python train.py --d_model=128 --moe_layers=[1, 2, 3, 4, 5, 6, 7, 8, 9, 10, 11, 12, 13] --router_score="softmax" --tie_embeddings=true --optimizer="soap_variant" --batch_tokens=[16384, 32768]
Below are experts of layer 7 (counted from 0) of a mixture-of-experts language model. Rows are named router (the router's row for the expert), gate (a neuron's input weights, with its number), up (a neuron's input weights, with its number), down (a neuron's output weights, with its number) and show model dimensions 0-127. Each number is 500 + 50 x the weight over its row's rms, rounded and kept within 0 to 999. Numbers have three digits each.
After each expert's rows: a language model's description of what the expert responds to. This comes from a sample of Wikipedia text that the model never trained on.

# expert 40
router:543586461518582457552527520491421418452428537573496453546473458483431507420447491480553478531498542533492420467562448533562462531527606465470599576391502434488552459479534470522438505536535466408509480543558485539631582544509608534505476484483441510440532552499570417416537449483455478581453522481543485585455476536476524501539513571507532547520467458509515458510585462543478543611466
gate3:443501508422481508530469447511524440518521523510545471502510604506475505523451615524395463531583523504517448522509434473533469524361520576523440535508445497525494504482534470537518503462510606558473537496529559507587522535534510549551502533463555560555540530581460511507513446419431368492576512460560467536562581480558558564442482401537554528498482502403488417367543437488414551472506
up3:535495419505467537574577465451473458487573543440528509413528523409501520482409532502465381537481493501528484540424471461499558516381569514542443518463530492525543438547488509497496397543556482501551571571560527461488552420442463504457438519466585529442497515424560544510440507508495548418497539474433561620530587461551563498544527524485505547593496463456436551428573408569508451550493
down3:509527462426532508469469488473439455459407425436463586405566525421458517569420503531574531539465500501430549495410418507446482453486443470524475531445493453556478457528498527554463586506621601439401436528499487534563489476454433548503445515550472514562490474459570442440459585471555452515546450517556533489460557538439630462454440473445497527434505433520459511474511471551578527455536
Description: Sports teams and places. Place and organization names in sports contexts and tables, e.g. Central Michigan, Minnesota North Stars, EuroLeague, Kansai FC, New York.

# expert 6
router:522397469534522460501527399389555481467528490354483489532480470463398581474529610542467458487521531536491572542494464525533519494484469522344513522441494515504501498463462468506472537469521489604539556456487424509553484490523528522468420510455488485521465409524487510437348475484571487497527518560514584430485474498466554430499579495492517574470519396494535500477527546628424436498470
gate0:402519399455446469551576534557518595542541480525482479551513609512459554461513501563551637572475544458474449435535509478546463373556530531519457487432516525441520499496472466418500602419432569562558557497474463532511547493512525494526507463554458566571531479482441460596490615483418521486585436507602431542423445527478497509507441562499523478509475528496545519533489560483493518447531
up0:507528440438399365475518528454449570487577526500556546431476487547554412446445467489453421517486610508566560415573544538503519559439497520509449394590458423497505527489505523493540562476595538535455394546402479450442524523485515543485524418450462509437463554510543508478552479534520484545533437441561496481482510403459517579467438493498520492472558545551466426409450524501496512444453
down0:604563471440487495487483461506461512500603470537463513433509433491530405411482501479509417492542497445500451425536558577491475455553494401366498476558515470455523461510486587577421413515541509558449475499523580498489355490549526521512512524529432448492462455523417444431463485483446561551474487422348499447522496456496451478489526491461516542433466500454473523449444603500565544522510
Description: Determiners and quantifiers. Possessives, articles and quantifiers before a noun, such as his, their, several, the, a; also some mid-word pieces like St-ar.

# expert 15
router:468434434451506547544434553449523515506506507519493523492421459494485428435482618515444514473521573540537484553594530544418574508511537545498431419573503628450475524518478499502423543463596460551556535497426481550478399457385489477604486422453513487461452445471560474475540467490428515543509464566429517441447542572554591500513476543555424512412398501473495490508576507524486487452503
gate2:488501454508423516443513381520492487516454562441461446559566494476436416436516481429569492370430485463576484484532506490493538488461565464544567488503425508494504496493570507448567530439459565475537449450473413552559602535472492585416648535447499509501611441494517412535486492504469460462459541445489474454526591409537505517453465531405487511493464421483495552546504507555462439440483
up2:498536492458450511537471579598536469467520429405505441431456454416520481460456426420487482429561465527488526454599515467458597435451468540552428506481534554476542507507446641489461541508553601518475482465430549466503463571472486424478531507560550468533494464556535358593533457538529487526485499492490507438466469588498524534581461521519539433557512457372450502460420453482531516459477
down2:445547440465540459514465545478459590550469492529527503458522458487412497464564470461556670477472551555504497493476456497546410467488502499566491410491462477485383523520591524512443519451537538531466577481508563548382578536443443461500500452461542503580479431505446507558517562490489488499509461531505578434498552525467469480449492489562565477345499434546490428557502557590422517561426
Description: Capital S, table cells. Capital S starting names and words (Sultan, Selim, Srikkanth), table pipe separators, and punctuation after closing parentheses or place names.

# expert 24
router:537467537414504495495550519466468382557504509431404508581466388569517522523476471465458477534566552621536412503428475498504513541560492449417546487563364534498436468529403550465476561513471476454555557485513495485580489552479564481489583494485620504543425472514545496398412549429606511480515542529538540506508484512524444462525421408495555485502523538511500531537515457462472438547504
gate1:495496558523457535496551518482490439510561500465413588499513485406519491563490523507539494416462550455550478502504513451472558544552620444542531463554540509582468488500517521439494490518494612479488449501438551480485455468561486533398549512556538523562429507568495540529484488486521380437501533449564449437562539534517471438456407415427430418578574487484451482633431478422470386473493
up1:496531530470423451456433566522423396479533523536583470522467541525449557511470545523431431525542508525422496455528411587511537588454527558518512419411573557529479535408402460459484473497585495497429487538467535503447534496409612441419454490576437483433466499449412416434425484522551491519528505568420511487511505506474566513516500459520539576527488551516510562428541526578497463510572
down1:491452545513465495443511578416491513493429457465467470462460444588473538481469534422533525532599476614545385493435503534529548489478491435535513473486557467489480452511547607371430454461457504367505499472512563452548462465501519466476499394539571564494461426570514498407500430385467480490479466529490537478471404438495546530450563565480521529494568503450456490498522520493556560412428
Description: Word-initial lowercase fragments. Opening pieces of words split into fragments, often single letters or clusters like R, b, s, Br, Sub, especially in names and lists.

# expert 8
router:470442414507542417453473510527414487479502556466486431434529454591533514570452455485449483504446492510515460509417395506404423376520457439473488513462511425554475487542487641555474586540448490474546521593503435560504538452497524566369529495511490488512488548543576492514605512451560461515542507491475506421535511516544487583498388505481491516435568508542548470486463496540621515497515
gate3:472416554552506482407497462535479401467563544579526509412446528503531486566444494499399508495490471409482477498478392408461535466456522431548474483438553448536441493577574462400546514502495447463421495426471507472404548517481463488430489516519440456501551456523500546405480458456512454438457518387524447516453506504554442559513508500569443535554522539576481539563400511586505574445570
up3:519480572497569413533570499511383477494457506536433526600562488445501419526459475523439385434509476555471559476560569523439572527450525501511486607494514548550470538511504599562518551470520451546484489475446494527590489518494399525516551541461476587468480426468532545537539473544580466498466529516433505548529500462535464440491515468554483589409520595467474487539365447462532564541600
down3:445597543537397590572575508475519439498436497499497534479578450474540425576550537406487512421576500561499505476570585444530496538463457440482501469450503469597549546467504465413518460436564686445478485488533521503584460497450518537530571463558507499426539451485478493533563565521443567492395501487498509544532413449466507483482478459505413538467486565545466461420515541499460485521500
Description: Mid-word consonant fragments. Short syllable fragments inside longer or foreign words and names, such as plaza, neutral, reticulum, Azerbaijan, Anemonoides.

# expert 22
router:538528423510508547433578523427547455488370554542486517472430401494523496536432470466511420535456504514512450499508492564488443531518401578492510434423579450464512519452446442508546508480515463516449469523502376429569485495527503427500531505488528430464463445520526499477460524442633595467472568538404492575525506485439403579546462538488500472416459509537453576537529535506446433604476
gate0:477458437523507418610528402527493586582552513516514598420526439527483428502436499463482508523533472418494457491474418462586525623487400490461588523492493486509498523441448500501570535545546528476549481451449491578540513475438487439518465574472518442632493539545492504507517555515533514473567427581511533425412559428449554487486599485503547586531521512516540486426519461510395482539491
up0:485553452472472510543463552548540573482522506547517567485467533589527521491484492470515603475545445540540533485481460479507426424528568518425539548504544520478450509427554534536563408513455481560558638441532465479525472438579516516534534584532532528406577511432492545516541567523589495429519473506514421484538443536546468475574558489520576494399513484505555565432561516404639407498539
down0:444554549509472431441462514506470538497503520488564637509542492492534523459476590577511594564563536374445517551503491470424465615367454376502563424575539543495479507472516571450420516488572453485475540428443515485448483522452489507550540536521622506559464588524503422561516563500493450472493498589478514520531497446494462455555524427494478544485493552499512453499468469411473470490554
Description: Word-initial stems. First piece of a lowercase word after an article or preposition, e.g. ext-remist, st-, ex-, res-, cont-, as in "the opportunity", "a result".

# expert 1
router:626449454487537436583537517449511519495454519376443608521565435479548454430496506484494499553546541640494502573537612462488501503550490491475521430427447553488504464448499503470475512564578416445494454491457561491501573465510603504485561440483533436419399530512461546477514509405566485457554433446434500528501387537462507549528485605462476518523446490497504507557504512503566501478453
gate0:549455558589423490527484410565446521484380519608516526537550450486498490499511460508525483623508479527459595576500526496619510513480524520529439490474530515507540524569578548460445455521494509457449454501549518537440462595498454525548541451597578468476542466469480533502499496570397544484593451569430506596456503450544511523456428494374482501453542512422512537543478543477586522588485
up0:416554454455608505428475434436516511499527504470612545505492402468520557454500405435503665480520519522495491457467539426540507588433487439575517425526553497419434495541501516497529528484508550468494458525519558510537538495462439568460468511481434563541484513419525497461485467467505510428513521445533515566517551457482434409498605528595538491527437535500425506419529372548558560514481
down0:385551565533487498526420467535461579535430451538487530456488566391488484472515521465525534440570466453487457497427518463465499539507521481580453469511447492544630485518458421535560463480463449479506458507484522413424507543428485476528377507443555472470587465522459457455469437564567437581467506496469555436507492469575437471497436514493509422581596435581500503469631500551442500557518
Description: Capitalized word openers. Word-initial pieces and sentence or title openers like The, In, Un, Sch, often in book citations, for example "ed.", "The Lord".

# expert 50
router:551493476441481525474413522573451485409390550506558524535470494608428545472456502503509536465556530572479445532551553512435450473466458536544587480520545486507430549463524594462487603550536459585463525574498502542496538442446576523417515464501531537441488520485552468555415434487532473468529498689542446500515443527567502427512568477526490463526495556493518499521407544568599558519508
gate1:513481433455499454559411495481425525490517470544595488480524534583498536484478466481476455516481582385614526445505477468454488538405473451492554627515541473529549557420502404459534514490519558472452538466506574443503482579450528548511609400561422559564515599437553521539500453595477528458453486482547473559469547496483559429502419444493459481541497456628453497486521522472550515487480
up1:433483490528414448425513501528476455515465536501487503509525492598423567531516489476535500462557575524564368593558536475524519452471540541385470458532492500459484518481511487475529467554491580480540521540491493520441512574433597469482462512392563535459506566506451555458550523563520515415566522558446409495455390568540585544510577502586597483495482522532533438411571466448481462429433
down1:454520600500430443474441535580485483554565519484500504531472497501461523545522458492525569525470428513528532520500414479548420513491571558414466506441527440496545487482564547479511521618466426454585587606551491398480540575503545475535483589547558523620445536453399487525525560551462539497548455565491459406547489497546480589474536567531480403495469557489465580455449576515504508458457
Description: Single letters and openers. Lone letters, a space, hyphen or opening bracket or quote starting a name or item, such as N, b in Kybartai, (Note, Hindi-language.

# expert 10
router:557489589478508463644468469453582448528499513635569502482567528434503434403530496525456507517576495504529532525493515505503496456548425483564390453499463543441470483442494555517489475519463487529477474502520554580521547501470449410576475528421498508392610433382657536448454490508548492479469514538494505430511503506518431491516482562578547485477520504508518460441546598543537476535461
gate0:502626609418469504511506455626424526599614555493528530480474389507510434430503511545495460489569502478512404434475484514487471531570508483550478486480595515612512472445471457440488548481497500453452526478614549522561506509558547445490544497464489397450414496560540550520538477576462562443559440434407521482440552462515508448488503532541465547497546516523508466512497614495494488510550
up0:494612526470468473452500521527598471483562455566504525571523359485453598440541522531465461448532541602425458483476533462504496479509464480507468609519510507458433467522509519443554447477560560502507515489556572505445548448488549505553528532417406545423466516525552494432469536453496481490583573498493522502510585521488471493477519492605495611508508420514455559530556596458644535451427
down0:507542564551460402481442409496595556467520523527480414624647516530518474525517498528501506532458562405513519470478487496615424494475473492496451416460467439474454533449466513473468460494596432418499496459521524459432501544551529607424565567477492445518538499515543508586475500425566439461509484581452440491580502427518511521545546533498500546476480592498607476482537459438537490516566
Description: Linking prepositions, relations. Prepositions and linking words after a noun phrase, especially in academic affiliations: Professor at, degree from, for, of, during, such as.

# expert 47
router:476567490436487457455501584449535520413507520503476414475464383414437457489521472552570512535386522474499545463535418534477531484525536440493500557472452451523522550498362529560477445524576451510544574521428434429498472548540500409459417470574472514446552490461521470502550461480388412625442522454511528587523508528552514454561486536521489565541524455481507437490597510521446564500465
gate1:444512527584484551482534564443441487576415552435487464454480474541447500506544443538419482504525548564467560487559521517457408482459563518381512519436411477511448517538507484433457495448515539456517497529521459496617559573496484540398523554540483481490535595471590413531495515469554436583451576566496469463496572482571575474490517544531359482504503393447485470441458477507458469554568
up1:541407550482430609507482488595473525550447516502413483463553600431467587456538427490446453532531538562510466443494456443474540535481497423533512489449490493524540412424472451520485525661541592566536466589531449527631481523431469560441492430494495526541464523530547464461527525490448459546484457485481449576493538443490415539543490460458524475532519478455474530483581480522401591531475
down1:484456476500573475592435508493609513553595515521530432421548525478378510523479501442534519550505598502494467523500516532531500549503491464498497474475512509441463434373519543592544465545477491587492484389455552513559484512464578438518485489439469561440480406462538487519487497439480406508569427524605586561476450561486519441547515479584531527536440526592464443509464426476553575535430
Description: Mid-word and name endings. Suffix pieces finishing names and adjectives, like -ious, -ian, -ative, -ville, -shire, and Thomas, Court, Democratic in names.

# expert 19
router:507478532506476535459427552536402380541536537492509512547472503508390498459400506489437496448521602462552447547424510530459441472545504596447461572477502421595505546458544600478494569458484445494449557490509505516530541491625522486591557522399518496463523505542625520491479520555581514476503503597415536501454423492520516532505496490546530401471513530532569574432474449546532482485437
gate0:629492460506445426544552468516507526407502411454448533513511557498488508485538594515579534498572444434439411525496552589518457551516604600518549412534462450582588487462506458465425482460475530479491500490454514506447462536475501430392416473522514514438601448495508490527514507492568500478474489467596444495541477454552418563489574432496585428472558550518543425502463500469409498501493
up0:493551532590525578495489496498414473491449501532437530496507486481441550448490440582447485471498586547469343481513521553530574512508523507451518584462556574524495433600499416427396453470540531517500519467565573533573453460592570473525520565409519475534534407512453512541525440507384514455517474492535420483531421508559498492502450483575607457523424440483547523476497528566474564517514
down0:482552581538449482497450498490432528481517444512443505476499618464567573522568432494612536359418433482480460499456462557526583527573497560524588544526599436513482525486490485583468559515450435498463546444513552508479514484558528452444464483465490481422535471486478463506480452532614510460504573544556537478487457554412524463475458504515607539418491442602526403494551552459579495522520
Description: P and F word starts. Word-initial pieces of lowercase common nouns and verbs, especially p, f, sp, pl, such as p|uppet, p|undit, -p|erson.

# expert 16
router:545416458469516486472440484530621509518541538502536422570391445553602552533488442567495527509476535580536517519489532508508443626588405444532520505471517512471473435510476488543494577549503480506482567468439468536467392500530420542431458525574420480490509577505511511537536536492512407596575486461530454495546456516594615427526506478578496448465441463485586545457577484481545491474512
gate2:523463599542451420456483465546509539527495534532486467548436539558497555489577409426534502466488440539508539512495506405564443473475488526561504491421472535502535546534468427549474539520500601491482426463448388510499485536498512562317502517545481635456487502508481532506592534442510509471469527502527468487381445496512437516368458478415476461477512551453507554486544385462427476529499
up2:583454481512445459525447568504498526535569548523532493547617451445505488512605547595513466515459473505535446505528510519478496525481443455512546534471508534458534532613465466464523490492495449515415519607429554551536526500582571551413544478457474448560460526531490526491490453542541485400463475402521451556525500444541502324429476475504444456361490510403475484599560461516533513502522
down2:455419542464484497455482551448507584562551502425422523471447440437518454528517544492492528488544466524550585458550432514522480584540474533425528493452571485421520498501505503495440473474483536517485493610535536605432475495514548520546561475571491458569468522601531635557585444405524520480516531494472423537508475392465571419507450526510516487447491612532413523497449486530395564567453
Description: Mid-word fragments. Middle pieces of longer words, often Latinate roots, e.g. ins'ign'ia, sor'or'ity, rest'or'ation, ridic'ul'ed; also infobox labels like Personal information.

# expert 63
router:541436575500450466517419468469438569546390514495474426538510493434448437480478585511478538522494490489486495501445457602472518534632476498444380570460510548506518439521510514513492494439507478566493500503397413503517479515514497500391462478549542547495521379502449546459467445487556528473549528438508618413403478517460531485454557590446460526505581435529582531532489482471414481557432
gate0:534529522557475545511489457532633462558486479521490563412483551383459517468518568538549614475494478529524532470505462373600479537533507516519529480553492513647505477489440516508547455509430551472424538469508521509464584480405464460532436430524534527517529520546573520573477531516526481536546562502612559539489565456538518574407546540453505480536464443406361533473556509527479504495478
up0:528466471433526397474524447459509508501469459473519543479511469578513491403525484452482481491472611526523512515481523441588515472472490385419429517483605450531509542462497579451538516489531500520506443473568486415594559478523547575516540546560500500526413485433534611536470494458426525506471402579404447529449493597437541473505542480516632490487501576461498451593508468574489526522598
down0:500475604509517458479539588592435480484469438486551571438491464595537508484561574417515546424457484507453540473500522476455475458505458445580488490381428383458497588437518499452492421572448587446487553452515491508504415477497459560501456547439526525462515429477496523496484466578575467476519510552485477544462479588471414498408559443556541548431510500484510600594450535531550573500487
Description: Possessives and pronouns. Possessive and personal pronouns and determiners such as his, her, their, its, two, often opening a sentence in biographies.

# expert 34
router:544475499552525481533479478389440475465405478367407476535459541514581488432425447467461492529471454509617504506398446557511464378514495471498537545452467427480479583522410505551482547514505564497578547440490404419539476484558522560611502512470553504439495484500519547540480457446539575493500515455559534648548474531483509498564485431518493508541557439553479484572462485552520474473503
gate2:531608488507531508430385527505482576469550512429465490513494493507507445512521490494538428418532565517484493540422490417564454550541437418628582446475499463531544580585516529414503508516494513537620482521509432538437459480544418522483550540509445488510530520545463492544530533559507484542563604463585568592488495414493509493462553499346482501521512560518474368480512534493506526533500
up2:510514502476542462503574556480473497554519517487556469472584544501452541539570531352519523535526491532434525512585459534527534460511460466392459561432462457552550534547464444509490605462550546441563440531513506478458442542462432572505459515519463474494437481566421478550501534418425520453574459401385498442490503431460503464425465586560531415395539498440457470487504430540477466402465
down2:437466525435473489452484584453556514586584405443520460476526592432506584571483539536546484469508570460512492424456482507467486424549504546455562620574438570413519474484533427557548505417503458501459561540546468452462517550514527466525485548474533449568529504473399547546443470544579469482557415531445539502590528606583515571568431480539506541467567464489534516467556519484449476561496
Description: Foreign name pieces. Pieces inside foreign personal names after a capital initial, e.g. S-anc-hes, Re-bec-ca, K.K Har-idas; also prime marks in coordinates.

# expert 44
router:576443404499552543555589500501391469525493508459494485617535520445512546484451425419479518473472440574515562637393421521589506482515554492482578478509508451548564510466425515533410544530519467524517554500442414510493471606468495487489483512490507521533488527535441552479367443430585584520466408488515511494573498533550544494518554539479493448535463500484544511415552550524505488558430
gate0:425495566464535531406516486562454527434505531522543501600580526568588583519516561466445475482516440456493580532478404414507506466504482488582429503513433456486580520465581591452553514511501500537548556616508533590485466507462462576438547468529488572535542509584421498476512487539519506458487471442476584500521533490510387518572570464533437480549524553498469562431457478597519475398539
up0:422521522549451538514563540567517437476446504524514485520425530603494491519452559607567452568527428542402444569509470480495451493416451494491502488446462485573496487486500538546496501470383455451556459517610542488429574495470589431509449492516482517493531410533511469519501528548514482470480560498472465463468528483588582497440477633510490500624560547652524507521530564521497417500447
down0:467483552480473601612465582480524439456373503523599435483511533553540543513484534575465500544530505534537486402543452484527618544576519508511534510507497475584571535523387557541528414458501516495481443577493518566529502558529497575509483469527479468474443450478506537520428498554465450377402425538506509515512527526336564558445448469495527541502544473482504509532492536526452430537557
Description: Word-initial capital pieces. First pieces of words and names, often capitalised, such as J, Ch, Fin in finishing or Finance, Adelaide, Best in award lists.

# expert 39
router:502396376474404581497487547550502575454525514551526585536538477448422486554473552461512491427548561535492495421572468476516481482475466576534382478528517541454529466537549497491533573496551480548481544535462541494565396446540478421450408457492538529421544472434484599578511511527521371459468489541504495523494457505433466477575441565516488460429532581529491536500453595529460519410493
gate17:482453468545592530514511586550484473460576526489427529435514610535479435452513470590469523503427469436353576504552527565533539446465459558405461512526582485411455474502516425512548482428567532474399559503466482474427583487544500462515421450525554527503475554469457486576536572517529489466473501516528450430392483524544451479470551481544532460582508467517526562490490401420546424510504
up17:555489477498449503537408526441587474538493522548474392428531504505516458547509453422480510449620524475416486517418478582562529439455531539499504413522557543609436469483521514449430512543499454496572467547470553532502629481565437477567437485480522501475494499467451363573553567464515445469543530542492445499435491578528493497536509483546516488473411476491487450466457446494590381446428
down17:587669528464465460505499495441435468560470485486512515438473500432419500462468503365503486489421514492504509462507458521557532478517570496543503490487508463589481414534561501500588452549532522491542457407525538442482594434520426457558506589453517406540497444454434456446471519526453462504465568580494544551445477476503502507419521425443496411521545443515488478613498390571524455482549
Description: Conjunctions and infinitive to. The connectors and, or, to, and commas in lists, especially infinitive to after chance, hard, causing.

# expert 59
router:529496410523508431485476608530438427488483529471415549555507527461436373426520476436417524575425577578540496482505450467558532497526503402406522420540549455533564475500512488547454557469560474517500498414575522495567455561547501571522452527446519492469428474508472533509524471497451578501524538474479517451456553480479590515551438443608531450527473539521541455487583432523577531622472
gate2:516543519473536481533518484475507592549458505584489485555394511438503510468571503548564535498440401521469541469486573470529526510560515415445470469469520449572580528534580523437510541466539579436526552540448432588431589513472487513535554540490582506392441575490479447498502494478424573509492455491513446469535423502535363492370523559440548451508482551478482374576469559510507519492530
up2:435505498501539512532464570494420503465593442472517566547565486521519447526431515465498457430517526455457475431583486499517545442460439513495471366522438591514542511520449522490466413495506531499487502482508541496407419559555426459511440473462494576524473340563519540513547510522629377449413407508493525534490594461573460522500499443495555481471533547425485441485598525492522466509530
down2:578390501545551470408430524507490471459494454458494444579572534497491457556476508454455440518470481388570567513486530517439530439493473594501501428544487483543483384427512508492434484514409533500501456458508404532578486485509542442533579561491497515474495554500486593569521530456451493598504517411512532540559476517591492440524532463499507440504503534455620450498498498548376531510636
Description: Personal and taxonomic names. Pieces inside first names, surnames and Latin genus or species names, e.g. J-enn-ifer, L-inn-aeus, Lyn-c-ina, McK-ellar.

# expert 2
router:529552479398541483419477469498494474453543519470439503470511442364520455645472424480498519527423503563553610431496481555441418406442519459482459549517468496410544397492486480570504575499537577484588488447527496517497510469362534495447387445495441445525561503505490561491508435502551495462539530463441513540485391522442496506500409495476512471484460493494493482595508543504454463459468
gate3:443608457474417416468603502519523519551496486500459493548550461416443486500494531456515489472501450447554503507435557459514598488378568496460559451491421545495497518425500420531500586493598558532480489463483554510546555443408501553513391488479490475518536469465448512521465544497503499423500469482558429510485481604472541540500549433648532482489480486414497429476440564409509390460506
up3:592471498564455499486582488484577472493552437431524494438478502498515476444535548536402488534531469418498464449500474461437482453562463443505491533519564566447519499550567490508551462440546558429375480571528504448517506543504489564507482534556505465460607526524499565530576649499572454617555440462455394507489452498449489504545409453424515448377508475563505522472508485516563447462558
down3:452465504552443493557419400459507496453547365459510455438449505452505458465446519511538522551532477517428523394564492455459565475561515531549447422619565505481475448552542419317468456494451472493459464497499467539418551591522492451483514491523497407515522586545583458460513514563475534569540504493578500494475489431472525518474511537501520529494483495413560617502516463485461568486444
Description: Adjective and participle endings. Word endings and common descriptive words in running prose, such as -al in normal, -ic, -able, -ous, used, known, local, original.

# expert 14
router:505501542535560427458625494498534517449457532568449460469480459448484491475469462509487535577479565522499487405506453538501507513498560526462514505378481486455512470463534473540457449609532515455544525438412454444618559604479556525461563497444585514588459565492447423519532475442553508548548422584449515533576456494546521505580485450432603534425589473448542536436511541534435555477504
gate0:503480521534511502541456443452408512402555544477449489520486518436573487567445549513480541443506525415589476568445471479627460472482451533477361463484554513417410550522554453427466430411582465493442499498461501453532498533445418521579574498481539588516491473474471506420607535536510495459458548444483575469451465531541452486453480443471551455496507451457563507478540499443405437580466
up0:447453511448542503526471549600489477491417443416469547480492478504496385425532437524583496474440502509495541469484499501510456489495553387502539572441534479454618520505512493515486539500562438473453420504601474509475560548505555501438502594496410405584455485509490390556551403493485448519523540525613502491417456457453520463459509474531556493430499417450540401569447560475523526442457
down0:543486469448524433490462577518460519545379519477513522501481514446483594548493399499465508441479442453512512418477416503521532441463516481570532555490557415480537514520491454437417454472446511529514504476526516483411585491577416539525520546416504420472528503489477442533508457524586537424505449535578487504517574510455481607520506496603546408524440397599478494520392608476573445517480
Description: Entertainment and sport nouns. Head nouns after the or possessives in music, film, game and sports text, such as film, album, round, keyboards, charts, club.

# expert 12
router:467533488546489576532403559524558492399512511513541501386528600496448543530464535536473644554438503549523585512572505504452468502494449544583504483429540472485357440463486548508388546595505586534511536549464502505447424497530522529513495412466512520394547451524529428453547461499462477478489476473493510489546503522561489460490389537431574417496495566527471498479477514535551425425507
gate17:401564487478528484492499481534507486380476425531627392476462499434513487615511488489439564527492554429414528486532531462435554490540446460511514439470539450391514520488382497507589465434431558427507512511450536515528529580509448472507507580499425514475548448461486558461511506615472562614484549499448558497527416483466407514470443508515474492506464574495576525477491481509497409484455
up17:559511528537507611521449516538482451468543516514470426481511458573592453546566579389406581419542533515539572463518535507461563558501600509494416494434499438510417521562478509433554536658500513458495533475471453467489523470464442469475562498466518561439505460492553446542522494537510430444507456489549418460490440573499408428433462506525426582505504534495518517473444444551534429552430
down17:562466547512540526416445466424494518462530523525473483557538449472452528562482587521535518545399473593488412489533453537523517548516440554524438528465492478523544498582400472441577455431451506545502527479475490462482538491545538539534487426438598490495571531612515560514503548431549463533478376532469539450371512463591454476443470522506447485404496541467412436525581455498531523595431
Description: Commas after words. Commas fused to word endings or standalone, especially after occupation nouns in biographies (physicist, historian), plus table pipes and word endings.

# expert 11
router:500491593456602490521347450548632477496540487475579415450542574615476550588524427469594454561451537586512493464463414545455505509520486520538515471533425592541434475466511554459497461492584482526497427427519435494516528448441444488504489455503581423500493454459500513572491477481457530525450456516462527560413530505505465498541576535492487509578553549534450491488521495514542560592460
gate1:468486536443536477525503550529473483468508471551609518478446477533562468576543501531477426466547543471483570458585444532468560516525521520461543512516525588480413487583377522516651523498565486558518516534554468458556452458529567460494499517520408581544537492408542577523542496569494521433557426477435522513592557630486476465414486499531531616508527461522488427468470477468565507532587
up1:574504483481444465477559525517553514624441505504527421562579602536544556519477460555470397509478556510473478439507461516497439519451524498481502638552595504558478495387460456555586435414545519418489539512485509497604513507422457567442502501537587510497592478478424441493471551537469461538492420531484426506556531477501583429451495449434526501518481495586441549496465564502552528560487
down1:482391430452580415523479498529450470564498430522521482534511335600493481536480381562502476526495535555471498632465521474484438557493589439457544584394499515544461509428432486435514537466549577452511474491424530509500478418456445520521481486529461460534465442523501462527578542502489603452487610523485450436453568490496518480474464481489431551460516479450574508515482547535516455574478
Description: Word-ending suffixes. Inflectional suffixes that complete a word, such as -ed, -ated, -ing, -ures, plus table cell separators and closing braces in markup.

# expert 20
router:554521479385534519584449468509556558456548472502494509499570451479490536490456573452529515450451467532477535444542458554458459335534434482384484503448499460469534539495535546500470485531441546531482452482474489483415461490416499411523422536464628470476513449421455454568441470495460539499549478649469523468455509549492576523471572404458525484431510619511493554428492544467465539513493
gate0:523454479490404503475598515422415487526532494478490467440494460483401412519521492460468407533480461504478437446434514481530426492509530432498525490442563474560450544456402523536406429563500420641426460568505514552565510548534515594545490517509453509410444501434501556497558541513479457442534498520503471458496417537518534510368594421581545554521478579489527486471477447498557479444508
up0:471417513465537521447451534430477476582525432543550484463535536535544483531523419574558553528499640514522522585445548507449463509432450500503583585501486455514459504509485500536525539458515447610573488495469467596500477395538544486458472443473490492462481473526584513477580505564438508539604587519554490399467521498546604490457632579533489521543466610477451547562495480503511474557537
down0:573462416579422467449509526464540452472510516517551535464473440490454512536547477587409466453506509521505485524491475406514390466422526457476611497583509524468442497448522487554520471606492430550342487442428527499518529420476502432541552538545481474485486485582450437563563539441539447429495556547441552445512521551443462493503550417521482557409451480538468428438534467479561463482434
Description: Copular and auxiliary verbs. Forms of be and have and linking verbs after a subject, such as was, is, were, has, being, consists, is a.

# expert 17
router:517514541420620469409469434439539617447541569545468476558518531449501412442479485435572542472505488566489457406490442562560496636511487567539503496529444500524516525486475439556517435552512404511487449526550462452507426436437422462479468498434509470530538497441466444496489507471490479502464481501493509488542492522407448519498581602595532501426376507552534497444472560557432534448451
gate3:564498479451432464542533488507433543606564583542466523553504510459488389534543387448513568506575477528466554500460407477580555597546530508548532491508559446475505575518562490441441558449523557514425458476437601522482523514449464488513428505557540583508497558511475520502489523494488482556363478481574540499553471480490477483498540447484584575450471590450471464515373498486400431515517
up3:575600456490565495469586487452496591586539511534532475538544447523474487460487505571409444459463479463544546428434438627569572553438499580496625535483452515459471456570485482474490414494513450498545527592530511339518537544496478498568503488520507472539499522540533578465475479451532504542444476451560441527503480522459544505580435397552490501499520541573441583457531557568496509462477
down3:504442433466426539541498598497563501611467533508417510457575467459460484503541484514529458533564530470529465474521394524538485563466560544497557492438483510478559378521585480522415519529469518479505556401378491477529493512544495430535533507468542461571445418525457536496489509486507433466496391507465483488579481574470431435602500450546475406553545542574524465520527533437421500411406
Description: Verb or preposition plus the. Phrases ending in "the" or "a" after verbs and prepositions in narrative prose, e.g. left the, in the, at the, new, near.

# expert 33
router:580470526575581391473528587424535524519489570444367469444443462549524524510435517483556459557517570473541438463561487542476480517525455505465452546509485547548577454453538422525484426421492436594516589491533450473508428446406477509529532492418511562451580527520524530535460480454492457529444379495451508587443493556502502479527399423514527473510402447447473500464489469499426540520450
gate0:469400503540467487433592532539471531544554423603442535486425482486390582576514492527458393553515549491569508494441459401506492482530588447493458403483485501471446523407484494486444545449505532475495539503531607560501589511485509558441598538522535547484580491517423437474443488491556421516446470434518450551526571544420494447525491470463512420455509451465448547446558511534409495475510
up0:521436570550514446484466507538479498500529493524550485505527512562507502543501534499571544548459551495509422612412443456513534558501444534416402521464594489490486603572451474479484576536542490497486558639453559512401589409527539527519530516483554497496404506453465486533463576554444532546460537435489629476467430480506559524502415465549535563493516517380539462514559575525519489418481
down0:517492469555540553562497422550448484484543486436429429580500515617551505542491573513524505516488551546491541539501481630498443559535557581521483631428449531450506558465482553486465513503505418502546529467550445480535560539504489456493577530496488538398466485537554620580431580434600444548473514555554532483468492436586506491458385485473487592514507450521447495490534440509415538495478
Description: Word-final pieces, ordinals. Second halves of split words (st-air, th-irty, thick-ness) and adjectives like second, third, back, main, long, home.

# expert 61
router:569564583543489513505522537464621533434462531510499517450619531427500507457458486426495493525455528518487457495445516511503514393455508464499475555505444528494470498500564500494493548431477399578540520517457496434422492469438581489399461544487514537365526409515472497522467514510513446477515464683461556547460513511359538496498520418545476505463465449557415444513466522541477597493489
gate1:553517474502536528433504515470479512439479485519547543471528508532515466521465538544577509423501465356483419439508504502539587537444437539556556458538390474472566479535477551463526443506414469553480451446518449509412477385509514510447484439568432380587536488631518502448485602530439556568524523526511430514522482508454468462473508480444518493480553624455449518443484443603553513445528
up1:430480491480420570406597485512468539417598524545501481490509487522484432482487469410478441476606592589473556652532442526493437452483407516427565484502510471431477516438492456490488446534532394576514533469545402536588555479531510475512536532444430507522414430489546512575530519456460555484536479460623480509481501551452494501434489510501468507443446484480535462435486415551469502474489
down1:443552412462529493427522471583447525463494521537467452528446493538455589479463453522475453512573585445435526473566488401446518563496626487457534526481563503532464502441502501463519473546550511572485483472559511469485408570466389464540475465520557499592540441472487485505588535559513476437513401452551505468509513408428513535493447503474424420474544481423530390625483498599486509557533
Description: Adverbs and connectives. Function words and adverbs in narrative prose, such as also, not, only, later, once, but, when, often after was or a comma.